Experts of a small language model: a softmax router, 4897 steps.
Below are experts of layer 6 (counted from 0) of a mixture-of-experts language model. Rows are named router (the router's row for the expert), gate (a neuron's input weights, with its number), up (a neuron's input weights, with its number) and show model dimensions 64-127. Each number is 500 + 50 x the weight over its row's rms, rounded and kept within 0 to 999. Numbers have three digits each.
Before each expert's rows: a language model's description of what the expert responds to. This comes from a sample of Wikipedia text that the model never trained on.

# expert 27
What it handles: Infobox colons, sentence ends. Colons after infobox field labels such as Position:, Height:, Elevation:, Record:, plus sentence-final periods, paragraph breaks and table pipes.
router:510517485513519564577459528576471504516578502528506603413500552525495475483448539447451431554526499478573562374569530483489580514530501613475553480554471552599471524453521491519539463470442481
gate0:447409475486393439429572476515502446501457511531446458482374571499491468571520635492571505477517546494464563534559494436497435505441541534510540537555423503475523500474553494548478526529577364
up0:478509457429487482433460496486530581444527501484438538539500482441489448503461470494528473507498464501530554425510530477489472529419428472528467371519486572537560568449528528403511457491523535
gate1:451502552577444513512518493564479566568496544492608513520407585475433536505507492477471598525520493577437511596501499560408473411510491464501472469391559515492584446482439491524549433532598479
up1:438538480540523532483458530538511528506534509471529623575530584502438558484489442435487552506447414508488540514525490416357476436530422469464464505530446548496507417500599552368535497437646471
gate2:475541386464494518526548461545542510516473529509555547565572506384531526462569474489473578478574523429538401618528521551526578492504526448461547587477594514470504539529550512476494528458607415
up2:494570444579469563582521458616538542476514467593595402582467504479596620542507538552541480508518468458526533512435522656499499473550499477545570509489495447511561510517499536553505529551480543
gate3:568526455408482488449502474580482503530518479486546444508576467404480495428479478463547457395544453461525483545447507504565406518514562565529591495572482406476525571539520532466531544566456519
up3:426474514461478439405495505506468531496533452549554423537566471495593594450528432560446468527524506508459551512478447521546453542496458583481518526497477450560400496485522506461492542468485498
gate4:502547493501480533519536528493490403533470510501542580488481557527560531469494481556579559570539476540589518512522442516480503406507566401496557470395490432554501447463484450378524540458499449
up4:459485490495548432447471471426519573476554581544521471519424457452453500475532599488543488458480495475526490490395440443491430531472456643547455475605486518485507558521500578554478432565535556
gate5:575543346453467502473401539486466511469425586542584492555507512478488583502490560598573490591578559507467495541582490545515542542517522425511508562412583434468443492511459429507480543480588504
up5:523529486444535542508468584442390466447615439438459581588526619391503536431516487547508559496430525425422496475489605463545514499452439514559514521498440559553455509530515548459448469440534508
gate6:578508446462459498425453390411541505570588504492537538451623534401512442580448518545471421515460481494492495534576572528500538480467554534559487514533536521569515580480511492520472510478528543
up6:425483598537567499454525500443471528456581535494514411538475597588536588474472514531494520556483593546493510514451474632517502469526557533520592605442567511542515463450407568515467504534489530
gate7:618549509492541486510525567496477472445400528510568538493488531490468462484580513424520505586429503542538559496461469508465519468391430391419509462392509405570508484493473421526512488443452508
up7:462521519470464503516488449455547509526549549437361415515486445509544481491428494554504489474485513491414467526555496488460418483583598568603517434551387490458470502501589536483450488550519479
gate8:467530558530505459513437488560550515449609473516621575499573476522557487525452539532547470500553556431474522568544537520413512414465537583531511469528578384456561477512521372436472503582546464
up8:418540502539461513496476519510544542523557467557561463413551502499502545534464541525435496527482530528547457508502497546442590432536448602463493544517590477443536416480563396531513523532544450
gate9:397555606495438525478520544490488526452647481482574501517456554554554405553486504578523534535511516555508505489521495475547438397544452556497546487557502578515571542402483548463516563505563583
up9:552563513548428519525549472437432506483490543450487456541483549463577588430526470483475554475513523581484439524434403586486510454520480458533455478477553469510524438437427491512528404487561530
gate10:553486495498444479517507463457480414493471486481512424514549477424504455519523565451493596528504423517465542539435422484487439585538406469422494516387434438489382496489534480579502490505511412
up10:589473472421374450503581487523539564475495541530490572563451471368522531517452356397540535482486538512507526517543445492600474510434523484485590469483535434468510540598558509442515501509535574
gate11:598557500406560501473504475518497524574460487552511504560494488500649434446464464448520425449521439485574417497459478582543527525523560451450469505489508434530547506504480413485531483551480531
up11:482549471419532479566504548443492591496461524505536461523415384540463469539454506534421417465468518506601466508471498532496469547418524557564394486505467502500590462476554563482498543489470481
gate12:437581411581538522511569406523530399480459466500498449504566457512489516552430555505443503452523524601550532471518503643501556560523528466415473550490518472508565463492522409501533433635442498
up12:486457511497398495510530475480419534468520499492521432511509512547475530575485570488458506495517552529424532511468472505465462506511652523558493488440485505506417473448504469511526453509473562
gate13:460484476510378491404501485554447446478536551452514513588458485574563477572497543425466490559530439437578541524484492530553487578525514520509565591517532445459413481514535408523476542539543576
up13:479496463557467521531493473501555466407487511423488557552521507487538531515468446479497501431474494471453575513572485405483443534474537496429381478453466514473416505588535547459447438409485514
gate14:548569588467493536528478390508514484520499517490489473431543504474411537549475465569557447593557527560526468487490535452577492503493390532568467467420629583516513509558503538415506547432532484
up14:510469371484473459482592485497502481457459550576414460566528515496579479459439376468492492563538528425531520474494515462518506516409556503470566513477545460493533537546510571420464531534461531
gate15:454486498449646489439536536504420513488537508491590536533545533510479452449472498492524550421490443508484495467531518482448456485454546586605430469478539518549431418453521474555522350455603533
up15:409522501439571464498529577497525487493456416537555464533483476441392475446462495540469480485459426491523472488535433464448521478495569557507402501558485558552392480448520523551551408498615517
gate16:449416450413573553575481537431526585396589499421472581474527493423474516485470412494534528469511550493452529491480469465429461480600520490421454466482411565500548465516471430457535457494529451
up16:499477473488510494595490508501480488470470535532437498593538545514569458420511505508512585464582558520489529511451484515470466508469455506488540503497461541503458562422525462460527535512455485
gate17:542489507453395423462503458520396480402441508418511471566531574401546515482461500443514444418443553518508556519526460611432526559519499417529372544534556585466492527546476404508508515428497550
up17:465518505658406498543498499527538469524550434494544475486517499479594522490454575546477467535544479551503469470522504445499552536561546427555380437424555549507519512438489477475498501476434546
gate18:460550531519628527528471524558516541464485532600486476428500543571411512508476547585476523488547541511502502471590500448614442502544533550527472480525422497522533451444494504502466398527444501
up18:492566477576512507459465541542474539545539480607562368468505566487486554640448508557521594451494468458511545536553561494598509474458670506564509483473544447524536521539525442491506457502485442
gate19:399530544496498489472451514567512539522453483518446548476411501528492503524478562407448545507571520506533519462500479439421389518500435504387466451421533508597512519418452417508529499556504432
up19:533498497581608564563491498539484438499465484527464496504450466521535475442482470346488479512460460502567507420550453565347456427511447482490477497491464524565418527494548525521487444564527553
gate20:542612535501465501546516467443549462488533545492606437509521387550510521424551519436507411402433576426517525543545445476510455512493586512500484513522454519384521565587478452340453540485523563
up20:562464505480372456601520384400526505561446494469487424620489445494482508498514526518502481506475568548472445464427486474553474494527442541481532456354453564526604509530465500473533475486535579
gate21:539489465550467502475522391549517503559521505522482490460503524527551403519485484451484474548493494486602523462518493439556417504498492438624453539426566447517507606502484559452519569398467412
up21:604456494544572527529543473513494514436578522512498515495521578530549471541462447439512463522556500542492499519549530589505472534603462510580547480465394503521487439496477571514465609565439540
gate22:428493491476484482639530507633495463498424460525521473556510546461491521443463438433494565521445441463565498474538521428516544468483549539488398502465365563502535528518594406529490553423494482
up22:519552516450525507461403557459542469481493509476502462479348522478612497372534560492580482478476565429509563475507441587543508577434497485462493553500531438478521455515509598518495554529424487
gate23:503508407460535504418438519463447483423422538441448494530579517528521514479445511515533559438467496428422453519613505605529434505445574511462450547552460531494424464547539552557478420550471470
up23:546496563557405506561375470465499462481484551486457415551364423437488476495595536532522504540525554499462556506566496468541502500450488479513341459550475530466538467542452487428467521514480538
gate24:558571430488593532455514412488514581461480532498501571427567512592543570507482471469495400542499517427461491465457530478465518503442503449482472526504528546584564454503424508569511486429484572
up24:606549518499446447417429494458541578467476514493474551544518498564475566496448476466522470451491433454398477487391519438508511545530477508530536501493515519540558555523440583474508492480476543
gate25:505584432547524524539481478450497493553500467559395506532621461539492520459454469504474394595551452501436529494587466390398510527541506457469505498527507533532487524489461532414492563410391438
up25:474515498472518516546461516508462429501518493463555533519591486395594523445532453504520493423486499453510526482439449587499548472565483433479510521481528487531430489480478542569498470409525541
gate26:420543476534506461558491490498543486522517472487559443559384580638497474505491539520463471547518446507496570564574545472506529390527479484496583458548529540569517585463445547433512538578518540
up26:561435479506531517493525488471462518482495534567532519482481457516492403532547473504557424496535541517450460434527475378564463489537474402455523463483425523447531450508461559483491536565500503
gate27:491469544562530519467485416469450504497530476481607535509493499574533433475511448555528550492491470512500470494489546428520514443510626425550492516480502457463507528516580427528475557444479481
up27:443495443582565542426499485548609473506527474487580532474561459545494567544515527509466485457513493542476519526483563432534504561582576464452469557540516470564432545428586440569449519441523466
gate28:499580519540576563536568517467602449491485544518461495549495548559583452458566495574508506548509580429531465496522484500512435523500592453478590546511545478554545448501591454483443484654464457
up28:455554507529456482496534459496551521482518512554484525404456530511450555516450461401519524479588440432533505575509413417506391512366481495452459473508563483488562415555517478483436503450535557
gate29:512524428645504500595466447490554436472482448557495470512604483589526492584506444477511499536502453522544446501540478506483558546471530469439473537514577486476533464509542511448506512525431474
up29:565535496457468482588546457471439473538440590512525484416559428468485465456540505560549491436538588507480592478478428510531522467511438491443514485429411492524526404424447490493475509480467422
gate30:599467505418555507463497473510470493511469504468554375458540543486499498472538489492486498536516618490430532496609483547504465467525444525537492556454444547496530415519509572499472551506523532
up30:565578516573515541513427444420437484504409521564492519524546532453519489550477402496531506575501473510505490515440499486470583475499515484453451525487468463555478451455441507523514465425529579
gate31:450547507447560527531467475515517519502512452484517481548490432558451486508455503475452438458575490507532487421480505429437394448407530497531481410485497570434530472482452518398499514404457530
up31:462535526568476403476425527530468518588517467489455575475457568469533555429496511526587466439469495538369480486516507418545526469490372487435531488562466505578560506553478558497547530522522511

# expert 60
What it handles: Romance articles and names. Spanish, Portuguese, Italian and French articles and name pieces, such as Los, La, da, San, -ado, -ouc.
router:440400477543516489540513627590395369456440545427473478497519527439571510585476420392508479402394510456413500556526448454442528558396429493481551527481550488528478544537560579508414517486453554
gate0:463483553578541521452447525504462535563463571459444476499497442536468424477402492471549592459509487485451514443584456477563408509538460538438521525537477472467478501561592485503390498457489536
up0:486462464497542578431568508382513455583487548489410510537517417499512460523456514481411602515576455452475554486629492506489357424457552437406514538559488513536493491527501517528434526469565561
gate1:534450618539454509501532502564505535415569488432453536426518524536520531508506523501641423409501612413472574476457485493526504552498437501562538505429474613523431465457521484472560519511546492
up1:538531471498463492493481451412516485562439559577506415523436456503499540438527467518450498515474508502484439559418547470507529495487551535388510500550524469515478520475543542560500474479487525
gate2:507489503472565465518512502544511479440515503453484420588553533469421439500499528483567502506502546518508504533584534505457564476593446448527491476582433458544425595474441446458536557544437425
up2:441503464477578513444529485466473460515490465419426441536431525462603552539556522524509497508470529566460566480548550489493518511530547469541467479475563432573442495475541513451482481553450543
gate3:456489434534446396524523374503425577507518485585568485545569602497481575402473535577484504506538474486603500531433586529502477501521557509598468561590500527458477482450379483462546457463546453
up3:499501525476380551498480442507499464591427453533476519563599451446472441545401534558526375519518395550471549505479492618553538547474542453502519507519574485483561458528438443491514419498383443
gate4:471475574617565497476528437524471562414518491456495461450532525469540558408456507528515504538564501462529586588464517509490447486438571508518520528610416463488509592591516495455463531447467498
up4:460419623579526496517474477494464472542542439469513593473533518460512463435456547469503530465552505581495596548460446467554466510535450515541548542584438471511634561514471490475483567424487525
gate5:495342568558509531567456486541549506558540464476496523556503563580516537577499469475544504503450560557503391495534460401523461508408452559523466564504614472523589468529531597543385422542500375
up5:434501550455475489416565457506526453479456417447457529576449427562458499504580453534561495516522500546537567431596534530621505410450486511468472553510579502413527491516528567485549462492411507
gate6:480419594550459486567562474491502495498530483415589435450540488490531463511493494482596557455530535496472508543510555450579551591500454575467528492440524542453472517387483432588568528444542471
up6:594558526514506491442387476416534470529573509564535510502542457535482399543688481453497457568506620488522505446347473462414541495492515522481477550564572523512515441498436564537545447516503524
gate7:537498547444550514512507449437433474470485464475424519510456516415610442502413521453567556500482417483431519527467494373473537541486536508455493358497453457537478557543429550416447448512570507
up7:566630415537526490557491469492573473460479428519430487595442481556519449511523492467568546435519438499453455463431470429456550510538512478440480404508462475440474587514489483465524456489476565
gate8:559506550515497534452554553467578515560540428477415467478437451569555522475656488537591520556554577486480483518514456529600482475526497422505478570531384534495530464485519539542523513423556502
up8:557492525515511503506528501585475461608483592407352523474533533399473524515529448541522452544576524425477482503472534532528467613544462413427479525378410554408441464499491484479497455580501450
gate9:455427550562506434464469505545501437532490584451388473537523554477540530491487469463552549468469473463429512574512524435441469428404514491475547424504573455584508439560471527550521532438605477
up9:468515450484504415473525546476469492453523667531607543519506520434512538433490508438472514467443514473579459543419485482510570597452435472623495538578509520540432427498505586458647463422541451
gate10:494530488478483514531459461468535550505444505468474440422443537430545375553621464526544499540471535477482454490439526497459513431538489491464468480455545457466513522519451488505528501507475539
up10:558492453483597558555508466538516497478536412481479551526592539511425521427578547558527594528497535423525464480507507471539478547487557472483545443483463578524485486485512482505515564474577464
gate11:491428444430495451522578514421510495527433563466472472494531473458531406430567509455506525583452509441502520553542449437437546385543502454471510480561374438551515418528502527505495432488521430
up11:460548469517559483429500513508457485450463556442487525464523568500538586466529520458462537531446568525505510508527462386503523572528504556598520476541533436553528503421467505484564476448455533
gate12:454427662542443441525518514449453569477499478489474520493483524500536489589509525403523431405495581512525439458480428491491476565405427499537531602440569499493437532424508506501556504489566462
up12:497455443552437517424519446485515518482536543590579580430537467510502494432475500474422524429498491463503417455535487481441480431472503401450497522582373484571494488503538536551411513514348472
gate13:492457541469435547581465556425621464477516431451562477459507539474539537462407508451475486485423496389485514472458553523570477531579551474457614507551556479547408563442503473462450513492521453
up13:511525448584464446395488532513491481533574468440500536528543604450515478548476487487404545503460413498553487499590507502411546515602485504582423525544504525522473437459574501421434509518530510
gate14:482591534536512498552555555494498450596521491522449537462496411500511537455487477586560629480472527497463509469459494524585368439476515500519458463577529532372509496594457584481504515500513496
up14:394550460533548457432507520484498510601573504526577591531429480479516545425509495616504554449482563536510542501576492436649475454460470448460565549521468480496580509521536473439573382437492538
gate15:507485549586567500559544476406530505593503589470498524479426492472443578515507618527541534548492486639429507568541456495530544492534551502497559464565575547422453496492467573531448522480488568
up15:514569490480543485383607509489499480510585541493508543520438523426504543432516560420468567502532542446520554442594472501528456536557531452462526404522529538555471623513499461561613562413589515
gate16:475528469564494574515447532390443515532464593588498432493543518432507421543563516495459474531445527601456512475514478528530439533466531479399543428481559493475537429482483512537442579491446479
up16:462485441415514432523538531461508516514570599515502507483442553539544417513469473412607541500478451545467378491529465613507509518430507582508485509552514567438554497468456539488533491493609483
gate17:397438431549528498542467511512519467396426458502545606440557472574539507512455484500460463523479536590448456502406459494435617529468572472557511562462487568553570488501545510554455461500419426
up17:563568477503509544538522590437536516542427555559549436476566553411495499492511404537472510523493505469554561537460598447474483483548475613457459483651457453513527467503501528538532491425528415
gate18:457510463538564593449479475482498490536515497517499438541486377538462558558437449545512460490563506463489572496396509428515527512482511414482411529497472461529504494505466576498538654412465486
up18:497511469453498506471465407487541506528561478536542502454550574527457462509443494553545547486555532497408567526473513493593491576533553444416449485458561458443525468600464475426503529488590419
gate19:535440478472556534536482567450591496562482452527499545502505562553499507505479556537439468593508421545509484554532548599540500431634528596429408440434505530353502473502466510496484564496566507
up19:448508455447477563592543568496470440528488432537569461493557558475446502449521468543499563441467644494488515542560540569480518518603476525470427543544509525559444482578602567475396608541500504
gate20:505602511415387516603542442501536482550471449536519595473468580552446520476459609474501476551507594438478466518465552478524522380523555555548461429456447512504503494497523524476514431453459481
up20:541564459574523539548364518554516407473460481494534489510500447430573578484518546430491527541408565417520496490487527481418509484554554567550528513517484467482419501503546505491426592537515472
gate21:473518454466551538504516527519489492525497416497555479525544395523417500549485504538397630523507501553555446482425498505515552478488478568507573437459474484546534507580540510485462472467439478
up21:563463559505501496519580527478542515445469526603444525463375485470549500461562481511403542502477524594471612435491472564544416465577473549505521464468547402498448508519498450525521514441523516
gate22:502549525567459573499577410514411449510401522540543523467458484474537482396448482524522543533544488546443565453474512558492547469494483501484414497474418512504482489473478519498516459486489568
up22:482433440425535477478489561609513541474582526488544481559518446497489534501526470429503512485462541477542469487450508482514549525583462494506520518468512574453443507558524529532485564493510505
gate23:480431538542426440552535621454509540496545625492489434511506476404539491402537499529526443463477505552510487491435491555458563488548442442491453489529592456526543414516536561504439510480508555
up23:455448456393508434573515532533462521529542494518411489508488484422491513478477555460518497471454440476492432521520438506475495493514457491531536505577473470558516428512515571493476516529403500
gate24:558509407511417505494527485584518471499503425522459446470527504519450496403456475431534537505476530514512553500561529375555483502483436587504442471524550492570547578496522413524465532538468563
up24:538441508450515527510474476480418523459491464577453577438487412511477529536422522492499543536468498577450473509481562481562520460406478479391539460493594599442453454464413516465400422509480531
gate25:510467565530528449448486462506485429495468443546471448428534581550562480505524442450499509616448527514502478495562410424433563502502454483480543505432497602488413519541541539494484484579576605
up25:469543467533457545530567458488469615531525460557597427541514441497485562467408527508486556515435398502556530553513540573539439564510581576486468437479515457482495488620498493550467594354500492
gate26:510571497541513460464476526464457500458507441492518601524455481454514484588561443454418406547445430486508501462521461603473542502524491491520460564478514588495467425491630495431499478502458529
up26:537498512561457568553476428525514511506497471536574523626472621579424373533469484471539501606503538553495453471517483453641479604541483466529485469398540552497420514481508477495511563507536517
gate27:466441585521479491576483513530443467405539421443640447468558585516538456489517470513537456445535448556498518636497590530501574503549457523518443498521607504495529519483539472578405491453477526
up27:525537518497478446487539539530508501423503523497453504494485528417426425456510442567634598489499535472478468549518533466499550574507470514480516523527598539522403496558460448432515413573447487
gate28:531501510453570516484429561452531506440481528515524413525465490429589612573429529534517489493548496551526528545611512522414491550514445451420418482502551494510550600497516507483569541456487492
up28:510540580525469615502470542494521445469474456484540501516441493487522493505593411442560555448419603497424515484560504451486545482484506468425489513538565529451453544515542507577557416522511558
gate29:573513432495462544524563488501537525407466482509479543531481600519525461529550555531589516564523505474506536424391493499460456513537486423463511479463459502480495562514517433505422521510573441
up29:461506522454499518447456451521441587550546532550500441478548521504469447509443509572532511499558494501478567586546473541490368535446551529503498547480507514516534392436482484440524530468423458
gate30:507524595460496352419583523505477514517512423453428559526512509481527531503481470478544496499477522539492521484590546466507349537506413445444403497451531485467452574448513446566551484495539431
up30:527498555493431506600495564452432512436401487517504578510553491539498486407520561507536579554478512471552552479545371416500463426593446379552517473407363573568473476523524542464404512497547497
gate31:496389503512509514547491526510487482535506537478478569434542471529442448526492562546414442602517410480477464493549505542586531572496496443501587422546533548405577362548497563496493570451539467
up31:534437429509469534499520537433401514465618440476475572491506541618464524549492508477529430477495433481448581501505512470501561519425467501542539487550573576585501340481600544530479409511510504

# expert 38
What it handles: Quotes and paragraph openings. Opening quotation marks, colons introducing block quotes, paragraph-ending periods with line breaks, and words opening a new sentence like "The".
router:506569514489484511522457521503483597436519397473432553554483548468526478571471530492426465529513396514549495515427429561458507489529480482536433411433448564476536467495459398434589465528631505
gate0:515460494520483507542483453472482457531557487529518554491426482585451417458491457419499621447521476482584577513511484506420522508510471449530518497509519512517489515527457436515495424569565584
up0:500443420534495509531454466532447494504494453431547541505478557496437399492458441478448472509525453501579527489483454467500496468490523447578481483462603466619487421488492503450557361569528514
gate1:574455494444503502450474532512570483409565449451420505491458508562494448443485484595528468476522461489415572508501453458536439370518603519543469479544484560491523523540473557498509500500515464
up1:630525413537576587489444486480566505448406556462425514548488588520492483470518408573442512511489525489570535469454466509498451479542456484410415498623476474457430496496531416645520545583560526
gate2:501497513460604497488463510651484507561457440516558463485566455404463458520466506412439490447578531472456502417532477462470433438557440572501536468439479518589460496497464477505543503497453491
up2:485479528596500586437474511474434421545508537382493475562513474473511422522512515476531515504446527516486515544467520533616517524498505480510502523585547535453437565521596521620519563447480483
gate3:513478465584459505464557489513440471481530503602524471560447430514455441583510528522476589510506495561503465484546573623605506525445560507475503505460583459449548405539518463536495464580459529
up3:560495479613421518471534488515537568521588492528492536558447543595502520586412525557438525520556468592478469503490524560648468489465501616562396504357405518521514465515543448469543529547543488
gate4:488519497389547496517508532526483414504468495437460486459372502440570404478550570447507519472478522429522499533453484461436468508510449492498454367468453504508527570466559474561516516493552500
up4:481491490522521504501546472426526554507670499562575456482455501564465487544469513476517528469491501517387539547514395520496488411514499436537489510521548532518547496523499506409486503596457522
gate5:441473489514515511460510547434420492530383487505437579545552510458524536481413611515494451525498553499527565520511524549434416448435533458432520450521441393444528415477602474510493506562433469
up5:533438462594508440434519535489524401504627561449576523391609433500474453530506582449518457452529524551541450468485499520501541493500503501538482503569488523458491572521510537478479467417455443
gate6:502529533534506481498462508436520487490593504505530435517571543489540395542416460437429540451472464463546574501443538558532433577546486433564474465489459540467496568520612518546498559479467517
up6:519525459390423532468509497520478453487530516429486584526454471458464552496514499548533455518504514545483458513550504441553604441514530540450544543539572465536437502463432548451499450498529459
gate7:434500505463544490575509611544599480503447479575555525506538553439535499414559449488448522572489484473469562599576578510482562491545569476541506453548559392511446508540532382495447578507537446
up7:496536472479488468585499623457568560495552486505550487525540496453457407465494455532467453585580457537478528509499580563501449464520595521602487496523547542470586472481558542501526453486534516
gate8:553451522461481493483439479473516534553541443453497534509493521506472504516431516398523563492534454529542523459455457529442527480471566538538523455498361613493493488474484476461531509541460565
up8:473543544502512489530501504488519512425490497440456553499498468481528575430562427544541496462579420428521457511460543571507440461499541388472552387482462530536454518453540497481515553497558471
gate9:532496574543485506508475553516514476469439498598496477521537412533503495519529510586600490564539552477445573547489470524495567540512501454458475522522430485503530487517449490480502484511523477
up9:521553424447500511447636484502497498549566489479491447563500548496461526446484464434398480449517469518524414491547542520482510466468457573567608487508458514522468448504456479581474504531477506
gate10:448557495595532511481494444504560493448488477477559500536488478441535555568515476517507406493468461487490411472547586524498450499480503490520425465495513412481543502521593449535481391612530435
up10:525427606462448483499444483472577504477452525462444472425433484539563469554518529475588497388494578465417572510430437525563402514470493575458503521483551562505558557510534497536501507333498552
gate11:504492487588630466409476506444487486527508491510547522507586571501510473505561530484503424554491462439475543537438503422524467468492482465534472536539437507435502527479563476491525497512485508
up11:403451543461462519541583401460456512422526470481448522513503550549500429563486520525509506528538599467485552583563538494471559541499573511531485441511601457511548462519594559443518497519520482
gate12:460510444415457512470450494488488537407509524508506539458484527396455482431479511457446524478617452483496483503534530444478489471516504436507453432490588445639518525443469473396477521581483552
up12:493511451487496509521418478493493475449503451585472510438480583515471374436519520393521526488500514486485487459464479486508518439456427387532436452457493506517524569433530439443502548566508571
gate13:463533439466585420420513545518550524411542553519528493475459518523505532532554508564471496503496471569548493558496531479577423449525570548495482460481552514469445506440388576453519510518475389
up13:502544448522522438488542507472510509406501598503560509438461515506489517424494619524441537443468459529473437450480405555506458499496570512459456470484521462416492362525418457491544486629446419
gate14:580505556443495414417499479432483527530564455441564608529394481431457525455520573519527447537550551493534570464462571445411471483503518537510531533410503545601478535414494521459454496573472508
up14:584500552416516494421494423443460539500615470449608592558422469431456578521515623516517473591516506544488563550517498483522470465489497559541507501377484519622481566478476559447535421543527505
gate15:498491515473453567467523426479449557439388425520456509575514461469549488500534475554568478482484493488423529642409458600495537539488499483537500491541431575504549464538471640497492479602517415
up15:422440465464508473577514486496401490507503493504481518535415437490501455439462447424516583506513527477417541529529410419450533494479457508498582521521445496556487433478509569496540510580507492
gate16:506522532463538489606445547591452468587580455525430504481502532444511610525528496406510488498528481517492488429508511431467471460481441435431539480588599541548507568468488463555512437452502536
up16:534531427441448465617422511553511498461473442490426560488509569513535482481430462486553537452528504587491468437510464559470497514522491476511526514476565491540485484435418519534536486510501548
gate17:522496484489504444477554447406524508450503507465543486512509564477498404501516552487507503416492491486529444511532574464490491461510429680580539520475509596466475533483500507481522417406523558
up17:524555567470612421468536549440539554493553472478566434423482571479571561497498540424518508386525513438519478441535557485503425450473438548510604460515454547433533517553466462411524537425478548
gate18:416524432521520518545587500547541522498563487451489572407493453505503524400514477588374506507585467589483480522542561584474513573463542496476554522495520436508456472514396495517527425498498370
up18:504452510482518504598552552479517524488467423563544579538497577574485329461425396478413555474449471525553597553577449512448519539386518549499450545527418446452502409438468451567486544507484501
gate19:525487511489462550556463587547498510424513438592571568562530490527565463477598485540482493547482471516559609463462482501542513554456509459479429658609481471547507473477489562599431526555524476
up19:502494515402531451557504520425532524401539455494569439551492464496537519495535548479517548440539495422404527515481541435442458481453439506580509472480457531540504581550513524477463561505489557
gate20:469457546482482494449445444555478527467445497506496485572536546511469551545543527572515510429441502500525509569481550454588565527513514535405428518391513476407513495428448517473527583487515518
up20:444473569492433506482476512534473515486524519517514484524499504438535527501525547591541485395524535520417527547426486396550673572491600493382520514432569533487498494436434524489532603431557385
gate21:526495419428510468462472447498524574482514507515485569545507451470432461567512421582577496483545618556452463523432533409528491516558538622479563538484597405506539524452480571434471431529495475
up21:503572494404540527578488461463492502498459422565567422519530458532477485586484487462536545446523489464491566505446387470475473482564485501332460515434516534494581515615559375449498554533482504
gate22:502491420603541499535561606526522473482528571578518455476386513501518627480537475500433483491366456500475384459551469539493558459468466557545556517587490562463508485527426403571392494460463491
up22:463488527495460466516497514471558533564517375458477477543550380475473430512463547442537562471640535504536615537403460544414519460481552522524427520503548515578523516564628529455526545508496530
gate23:559586584400525509558420543485532512512492440474429466451484452544526515550476456479488570474512469465508495502466529523475563507517495475450457486520433484484507575464492548472468517462471514
up23:443468473586547491530443487538456495614468466466545488488461558491474543469409522511507496439521485594446532490475570475559455434456545514565448485482526501552569492470470477566533455502434512
gate24:497500523547501501628455477509495459537488510536592411570462437569498406545440422468436440478490524479551570428499444482560484519511485416466488524489518566449549406482515484458537557544538446
up24:504485480525501546554493491508546468474364491488576446568508549521510359525484461437413563501478531548491576480497432502550430558478550461508378520511475512471481430542592424455488540581536524
gate25:506523549543590559601506553561497475585495478457450479420474555491500478501562502444550492563493458471523473513463410484436556484385420520501468507562520533540473577426556484608480461470503575
up25:506544496526533502521554558580523567594543443521493441454499508499594552561498460471395459430500550544491504453522552479500532468474487611499499521509554512569472542448481496492491465484567481
gate26:482526507540517529502442547475569540481527506511557471544441504433411593533460494493520510420515429527456437496460496511441463487546537572521440527501477461573460426596483456514481537521509488
up26:541491473463578494407455458560556467456412543550494526439484563511561585502522456485544479461512511470565457584373491489574445513421521491588434533458579480490498529498559555486481447495495570
gate27:554478510508575460471486504535519487665521525569561545413581518511447477507488487484506542473458539508479433460512502412445519514485431450530439487446512442550504476565477402507486453479454495
up27:494429495524465498324585454546528472492446563569586431437548432537473587525538524499580460505509536559507577510539566472495483507460513548537560619449590433473472431535457530489447466422439431
gate28:520540549506445557544548516642497364586484550484450460567553515474605504540511499588485511513431506478497458428481413559547586437537479404495529528453577494459490577582552458554488540465563510
up28:471441523392519493486507480526582460487473554415509544497579434423562496461492531498471525462520518443500536449517543423554499502495528504560581528565404575508462590503468525480516540452472537
gate29:556503456538470475516473528636467410530428452562508518519553511514570539571505514583577558454507577514494529533508543470550562463543553413391517518482572461481529471605440576540510567525466497
up29:514442558489544515483587515535542483454505467525476494493528481518543563569567549513610524502463506487499424582552504469533525478493528499529475587516440486415486504507524483572529476476513596
gate30:473536504518440458589387538400449493416486495503487471583467529464466400515518506572430454541606500481443562443526431586456440554472515504464543463452498546566414420445381502490529547558517565
up30:482464478497520455420596403569554509504527546454404452524495461490450495542515511463589499493560535473444469568490614489528450520493543511560559478399577496504538469581567527452442473497508525
gate31:524547481519549486589430492485526566520498486437491486419459469576499477496472496469449475482483520502447478400538475493483452472487456548523363453431563497534546463458492559530563414546472504
up31:526516467481458514605449471552588517491565451554563454490423563577463422520537534444485485508509509457519546503426517514534544428511502584455496501523509462590477558416477537577482488469511503